{"num_hidden_layers": 13, "hidden_size": 256, "n_experts": 40, "experts_per_token": 3, "d_expert": 64, "d_shared_expert": 64, "hidden_act": "reglu", "moe_layers": [2, 3, 4, 5, 6, 7, 8, 9, 10, 11, 12], "router_score": "softmax", "normalize_top_k": false, "routed_scale": 1.0, "balance_loss": 0.0036, "balance_bias": false, "router_z_loss": 0.001, "router_bias": true, "shared_expert_gate": true, "init_std_router": 0.00815, "lr_router": 0.00153, "vocab_size": 18857, "norm": "rmsnorm", "norm_eps": 1e-05, "tie_word_embeddings": true, "optimizer": "adam_variant", "learning_rate": 0.00138, "beta1": 0.9, "beta2": 0.95, "max_grad_norm": 0.5, "batch_tokens": 65536, "max_seq_len": 1024, "train_tokens": 255700000, "max_steps": 3902, "dataset": "wikipedia_en"}
Below are experts of layer 3 (counted from 0) of a mixture-of-experts language model. Rows are named router (the router's row for the expert), gate (a neuron's input weights, with its number), up (a neuron's input weights, with its number), down (a neuron's output weights, with its number) and show model dimensions 64-127. Each number is 128 + 32 x the weight over its row's rms, rounded and kept within 0 to 255. Numbers have three digits each.
After each expert's rows: a language model's description of what the expert responds to; "comes after" lists some tokens at least twice as common just before its tokens as in all text. This comes from a sample of Wikipedia text that the model never trained on. Tokens count by the router's weight.

# expert 3
router:124108125156098176106064146127094108093145170045132117158133146189156133109063206156127139129157123128095092170091116154167109141119137146111153094112169177088076153122113075169188141126092107
gate0:133120158151102138101118115108087121076127188092083092097106103150143161101116081149145112095139150147055146146175131145097120106136128144089158128113146197151073106151152167095140148145144183
up0:116147195163152109097091128110070108127142194104081108107114111143124174082122111110110138152109136127067100128132165102096124092137152161139151163104162183137081118103172133128147109130156167
down0:141163135080134130197162133169080162129058151151149086137200176156113115133144061090119130186130140086141133149128116042109149087140128091155173160120175129161175089098167102107087092123160092
gate1:117199108119097124088096117130182153118067110107040084166087087168133138131113165135156131149198107155114154115117100082090120150130097150087119133163168141073143188134087132147133104161077156
up1:125108169163174127099166110131110094105197169196209183140119111130145083166068093165106126112107121144084091157150148194153135127114121089130109132138144131164130036120146130149142122103166108
down1:125087106184075130126102103102104093172126126081134159108085121117174124127107130173094131201107072159105141171152134173090086103094121124114120170138140160067090145105112140109090137145133167
gate2:117120113117124136156127084132174111138120107117173140111136092099125139106123140092139074167133132178125109080076122121084132119125168141128119145116114085132136128127096155091065137107125240
up2:104175125157140086121107103136159208156124153187043085138135078143080126177149119130129133122130191122187136131116089127100121115127094098139120121132115113139117121134110102071173122184145140
down2:069231123109118150075103105158073119127153127138087119099167145171113127118153084139125131146162112085150154115147124127190106118108165153165114110174127136149082172150117116090173136165123129
gate3:140208104196064135138074081159119140082162129138134149096107185165138189115157116155117147118153173159124177114074113135096090133179138106134147155124114147062116126127140166150161168149084131
up3:163116144176048162126144117160118109142179127188145150132122139209113136089099117132090138106179119146126169178106112202135118126170156090154156148107169080133123123163152139082160148152086075
down3:191123113181147113152147184084103138111102134115154123076125152181102149107158072136113155145145069117145158132161126091125142132111127144117133130105121154109121024148104113114132121107116138
gate4:155109151151093150111117120116197134174189113142120151141151159129060031103083122147105133162117146163143164116101112150140153131121149131176090086153134155183198088123133159095104120149150152
up4:091151128080175125157140116140067148117092151117131123097134089108174184145203161147168129094147133097104077153134117097151132124130157107085167105136110112102107178160105084113119146108109126
down4:000070118142148110154130101172130150144130131117131101147112073118134118157104125107134129102128111105062139122103100081088135132109127105132175133097102154125107162147076127146140155115073117
It responds to: Wiki section markup. Heading equals signs, blank lines, table pipes and infobox labels in Wikipedia structure, such as == See also ==, Born, Coordinates.
comes after: "==", "\n\n", ".", "- ", "== ", "==="

# expert 10
router:093155121142097154084112152151096080092166160094164121173110125159158086142110169151116094111163098150085087166092089149169124175123086117104125097137126162101079137107117102171179111123106121
gate3:126122106153131138061153121105142083109114133130134091153152086172150117124142124149133130113137112121046095102071128160163177193090152140099127102135134132127124115140125083154175119139068120
up3:107105125148140100166116117159148072134087145181176136153136109148130091162129135153131141155080169131141095118139101082076115085172074143085088087139122125176074124088102086101134108158171103
down3:179111069169086136057092112120176119150091177073108108124144044143138094118177147130109128117157127149095179091140163097169135069112169122173213102131140163119096149210140152114162134176172149
gate4:122135168165078143090112140139082074111156156093142148168084099106186121168112144146138098103128120172128098141143109121153102137120050190102083107157146145103105112155094159132137096114061126
up4:138155184181111174056143121161100110120152119168100163108093121128172140117118104143184180107106122114166140129186180131160144158106122133080067147141083132136112133105129175119102121117149194
down4:115117110147133061118110170183178078119168073093120073150144149000117135160179091133119162075123142160096143112176184086134148079151129173140094096155194106108124136173132157100121087117154124
gate5:140127113165101151109085156178137200089120123117118102066134109073137121141105093151158148107119132074140145154111137122159104111118128144132181104126108136148065181152142138183140145158134173
up5:120123134149166116111194138174137082159118128153110141115151130136169097074124110120124090101183152065124141159150166118120134176193172149171172210158050143122108092164123157136138129089072133
down5:127123154177100180157097088064092150100218125103138092131131058093116124111121127155104107195137151177137184143102112159044129122162135149122127140177131144144070174125137169134083113078038160
gate6:120170062132096177101144101106114188114124081105123166150155153147153117194088104136127126112138136215078125098162106152082133099143128135056069181100123108127142131113106109126135112124110125
up6:173159061119146152087170133064127174129176100140147175128128164137187104134106117079131127167144109180162117080148107188138118114116151108107097172100118108106184126151092145108157054133098112
down6:074095150096141118111096091204120136127147095122119094137194117109151138105113090107111128132223164137123191085175110148083069116100140154089178121133178148086148145149165128101160077109121088
gate7:081161141131085113134081141168095149142119222123109137140109056103148158162167168154138170118135095136090094208104088145119085136107127145123087115134129173131123114134100138101180119168160090
up7:107142186138056130146058086203139135147073200123090089135115092052113148154177149124117118163163099159131108158119129115133110120159106144093122124131105132116120162091143121110166133138175076
down7:095146123150102146082128150195123153201145082075165134141159129143102136106184149151140121096155159107109114162169124100086117103143103090089132154104157110106096139159158183109130115178183189
It responds to: Decimal digits, sentence starters. Digits after a decimal point in climate and election tables, such as 15.2 and 86.24, plus sentence-opening He and leading table pipes.
comes after: "| ", ".", "201", "202", "200", ". "

# expert 15
router:105113094154084134104102192090090108069164182096164119151063147179208111129083140156100104116152105144100105186140117149159156185109108111115104103143185159112128156077108137163134146075083095
gate0:164190122163137087118173155169241113155115103156134141132124145114091149107140160113119110136121176147120077108172090144179145166084179143207097136185156157123167127078113177177121065144150157
up0:131125171144113101159122053126104092122137129137110126122119107150088142121148134177182135125113096129150126154107181121076196100136145147113136182158139140185144115153112113131146204117116119
down0:131160141168072185164053128093142157104153162151055125177128117135123102106087110152100135157149143148129084141139136176197061135123143194117133142079155121126160147157085122113114145167114120
gate1:123127171138170133125139125183118041161115107144124087139211130138132091141171143149090138109175140120130212104105151129162076161121112150139115125135116180093067166133108167124149127094062190
up1:109116103142067162107118087066104196086182125112091163138052092130154137143085131142198122136110103128106060180109105151139183083099122132108162124114170135141182087133144096118148130131154062
down1:078141155119095156130127108119126118069124157043150108108155112164079158104119134118088141130104118187113110145111103159151146115044131164140174136151197140076124112169083099093118129104177079
gate2:171115191161109103122140175220149149093107092136202190083160123116155138148079106042121153102160102104092139137135151117179149142164080089161183153171152120143138149099134119158146119076125141
up2:076107161128128133099092098204155123146131124110195116125135122054083151152091132117135160108135104100176086117095124120118076110117120148161098114111047153123128132088149099102160224153148113
down2:087074145129142108097116083176134102170151169145121161128089095107078133152157091109111153089044124152065129104117156083116112059118111095084128161076116144091122137115174082153132158188064166
gate3:068201080115095148098142137098117157132129177120118108185124085171170108129143140119146134109163123176113135152124103173116065115077119144110161136107198117090160165115106101124133103151127145
up3:158110091187097096157132167162178071127112141151117112111103132156124122181155141121105121146199127143158082067070098096165193125112145133175110104154156123107128128116122113147123141152133125
down3:176123129155143073142131128134146182165124155121112129161147159084123157094134107182081079115108157055196139162060098125105204121142134167130100150211138118142136181162145133112122124110101070
gate4:110161149125096152131135165077115146164226152117105097121079104171154070144146155093147164174180136161155097211155039167204143135121129095131066089170146144154109103154123150187141093186150120
up4:117095136119121156093112118177126119089090121090096145135194092103108183125164112183121096129123103161116162074087206151079106092139079117098215157075104110090088162124111117096097157064105116
down4:162114137093106155152110164137094165113172130112147191118149142127192154060174170078118118181097104148139134120140124172152138140090106147156161101180134124104078102138181128133166130124145124
It responds to: Numerals and quantifiers. Counting and choosing words after the or a, mostly both, two, three, only, first, between, other, often before of.
comes after: "the ", "a ", "The ", "to ", "are ", "was "

# expert 8
router:103173127071087151092080131119079109107162158092142179147111105162157085165111160148168108074164093163095103179109062163177115172119095099112119072152142179085082155131133124160151079096104135
gate3:084158078104073155092129117154148104111155133133131133153130116163126101109081134172108107113139103154119104167093146166173106153158098102095146147118148173072134132152111090147129093071118141
up3:092121148136103128142110071120130104152124150189121126107128152134164160190087120124086138116140141126135197083095163108110101090141098158137079117167155186157153090120067176114124130146073176
down3:201077096157155134131106179124127058067117088122090130102166097165079122063106144090132159163134105086099155103150203141195150129164124130033064106186128111144123098129123154108141170158123168
gate4:085164167127185127137105114083074065117117165164159202140126128112157193130079103135084088125150154158089097094108080120094155134136113134151150117101117113129109178169089129109131121200119178
up4:185117124126089124157124135108136192182118110101096071089180094107099074091197145133192162147105145148167129098122113122145064078184132156094104134101143123094168113127128100119170153191145170
down4:106090158113106175110091077151140090122205143107131189192077168085152160110069168123150123091140091163118110154157152124131090117154123101130159149148159157175194153128100109104128109178105098
gate5:164105101120122131093109099025119099079079121103089106159135148149112101150084160174178142153143085132132082136121094116142145136129116154119114107180142121054133118134151070113137112123139104
up5:188102103070118134110120090057089139065120089122033103144166154133117126113126160183142208144138142089139061098144099099126129112144134136076089157193172085087159142095122087096149135157183108
down5:133120181134132135144162160123145157089128145077121097125140128168101099084140095126134138139034081124174080163135119135115170122139147094162164131132120079147163054151202145179111098158093116
gate6:130127141143066128138097166131091162163095195120141085124088124099124087147144215121110024073123104171071085137125051162115158129115070101104085107171123148096121110123118133111127157143113084
up6:131113115134145148087115097134186090093154111131090133182144118163159148137078067126170144187180138043135176130112163126131132156147131134149168099107123079136091140133113138190149135090128153
down6:115154101124104124146091105122144147092115175145117113066127118127128070130142135147175159132143147169095135191115110148149104157150113131165211106093093233084111098088098125145149143205077149
gate7:137134118060151106190170154140057120159150096146174172097114146106137132136160097155100148138122116111125107132161138131127151135103130078100105090141071139117066105197147125210122157101154148
up7:088133093100081092147123152152115121101159103113157177109130155138125151086106122134151154119144131144102078125137102123111148136089139087124095092102131130149092070119117095169133145173144077
down7:112152111114169167137141118130129133157103119106102143112123178120096121140151127157127107103161125119123150189116073099124179144123155132143111121159141095182152131114092172127130092198167135
It responds to: Wiki markup and tables. Section heading markers (==, ===), table pipes, line breaks and sentence-final periods, plus country names such as China, India, Pakistan.
comes after: "|", "\n", "\n\n", ")", "201", "202"

# expert 28
router:096141095113094154111158138073113130116156156087139151145096134166163073166106156151174091098172094161082103161124089166151104151092080171088167074184160172095109151147127108174107111097088087
gate3:112148122136086130123182086145075150103159174129091145097134105188111131182106106144118081128117144166106105112151090097102121080126135142120172156162144180075144150101101100179131133137100177
up3:154074155115163127107075140148181080090154155080134073178100140095152118069146135139158179133154097131124189171076132168131128180120132098119102092045128128104112094138164114105147130083122067
down3:090121080106095162095131099203112126096185093091102151130147164161148145141150108175135102140161166077095097151122087126137105188184112117166153147199099126072121148145141140137148085113118165
gate4:134172138083085141088159141083155192134136199109098116126144170142103092137132137135149058209166145105059140096117132229096126171185076169126179109099180123114074093118085153125145146124120160
up4:111183090098094124085131138061154166130142169137115135108150189142094049107152113167182061212166156107083128138115095119126105123168102174134128106090169126094127095122078172091147159135170160
down4:146152170071068110142127142143092141142119147156089148137154134064104127177148103148152094096065134097099157081122165168175097126109122085065165137134164098139187072130078148101141113134106158
gate5:131129169117157119070104145127156135088103182111108090117088139209123089190112154134105131149171149082087163157089078124168150153124105175139186145138122135084112156127115110138136171093100149
up5:097132163129142081111171166126135154149121087134115122069105143133093093137096148101120126175070106071150136115110146080083192115115091122101182178100120114078136102128156108126141144118140127
down5:069115157152105158181180088133096105120159159092129135118097146149100116172104129161120122160095229149120174131126147114070106146134086095119123105095063118069134092085143042086130194130110116
gate6:125126087129092106142089141092079138082177135104176143140066124193144123102123084147146079112131076115113125182121087135136113093147100132108126160119114156137119151133132109161101197173107236
up6:069153094172144100109126130095174138106127112113130125107101133148156102112138053118166103114131133134132106132089106079158145113101125071131173137158092168102128139152155103179127188150137186
down6:143134143130095083163110176120164197151151084162145080136127106183172121035143085043119068147119104121178144170127134220098106187163140138178122099102142129071163177087173104129161131106117127
gate7:164154116147130166084157113124075094079156164124123155118151111137160088129079168138131109126186117186111095155121116140146126150118094125080122105112123144106130162133091110131160085097099102
up7:175160122146087171162144104133123128064186138142131120125167125118138107149142116104166142085163087135109086103136135123107093136167151094097118114109123139147166160106152172119128140114094112
down7:106071121114122111148156177132093141190127115108094143085119149123139204166189145164056167160132118100109111076141150170114149119120061087112088086183121116148168115093118192196171110115041106
It responds to: Infobox list dashes. Leading hyphens of infobox list lines, mostly ship data such as Launched or Fate, plus coordinate marks ′ ″ and month names.
comes after: "\n", "°", "″", "had ", "′", "\n  "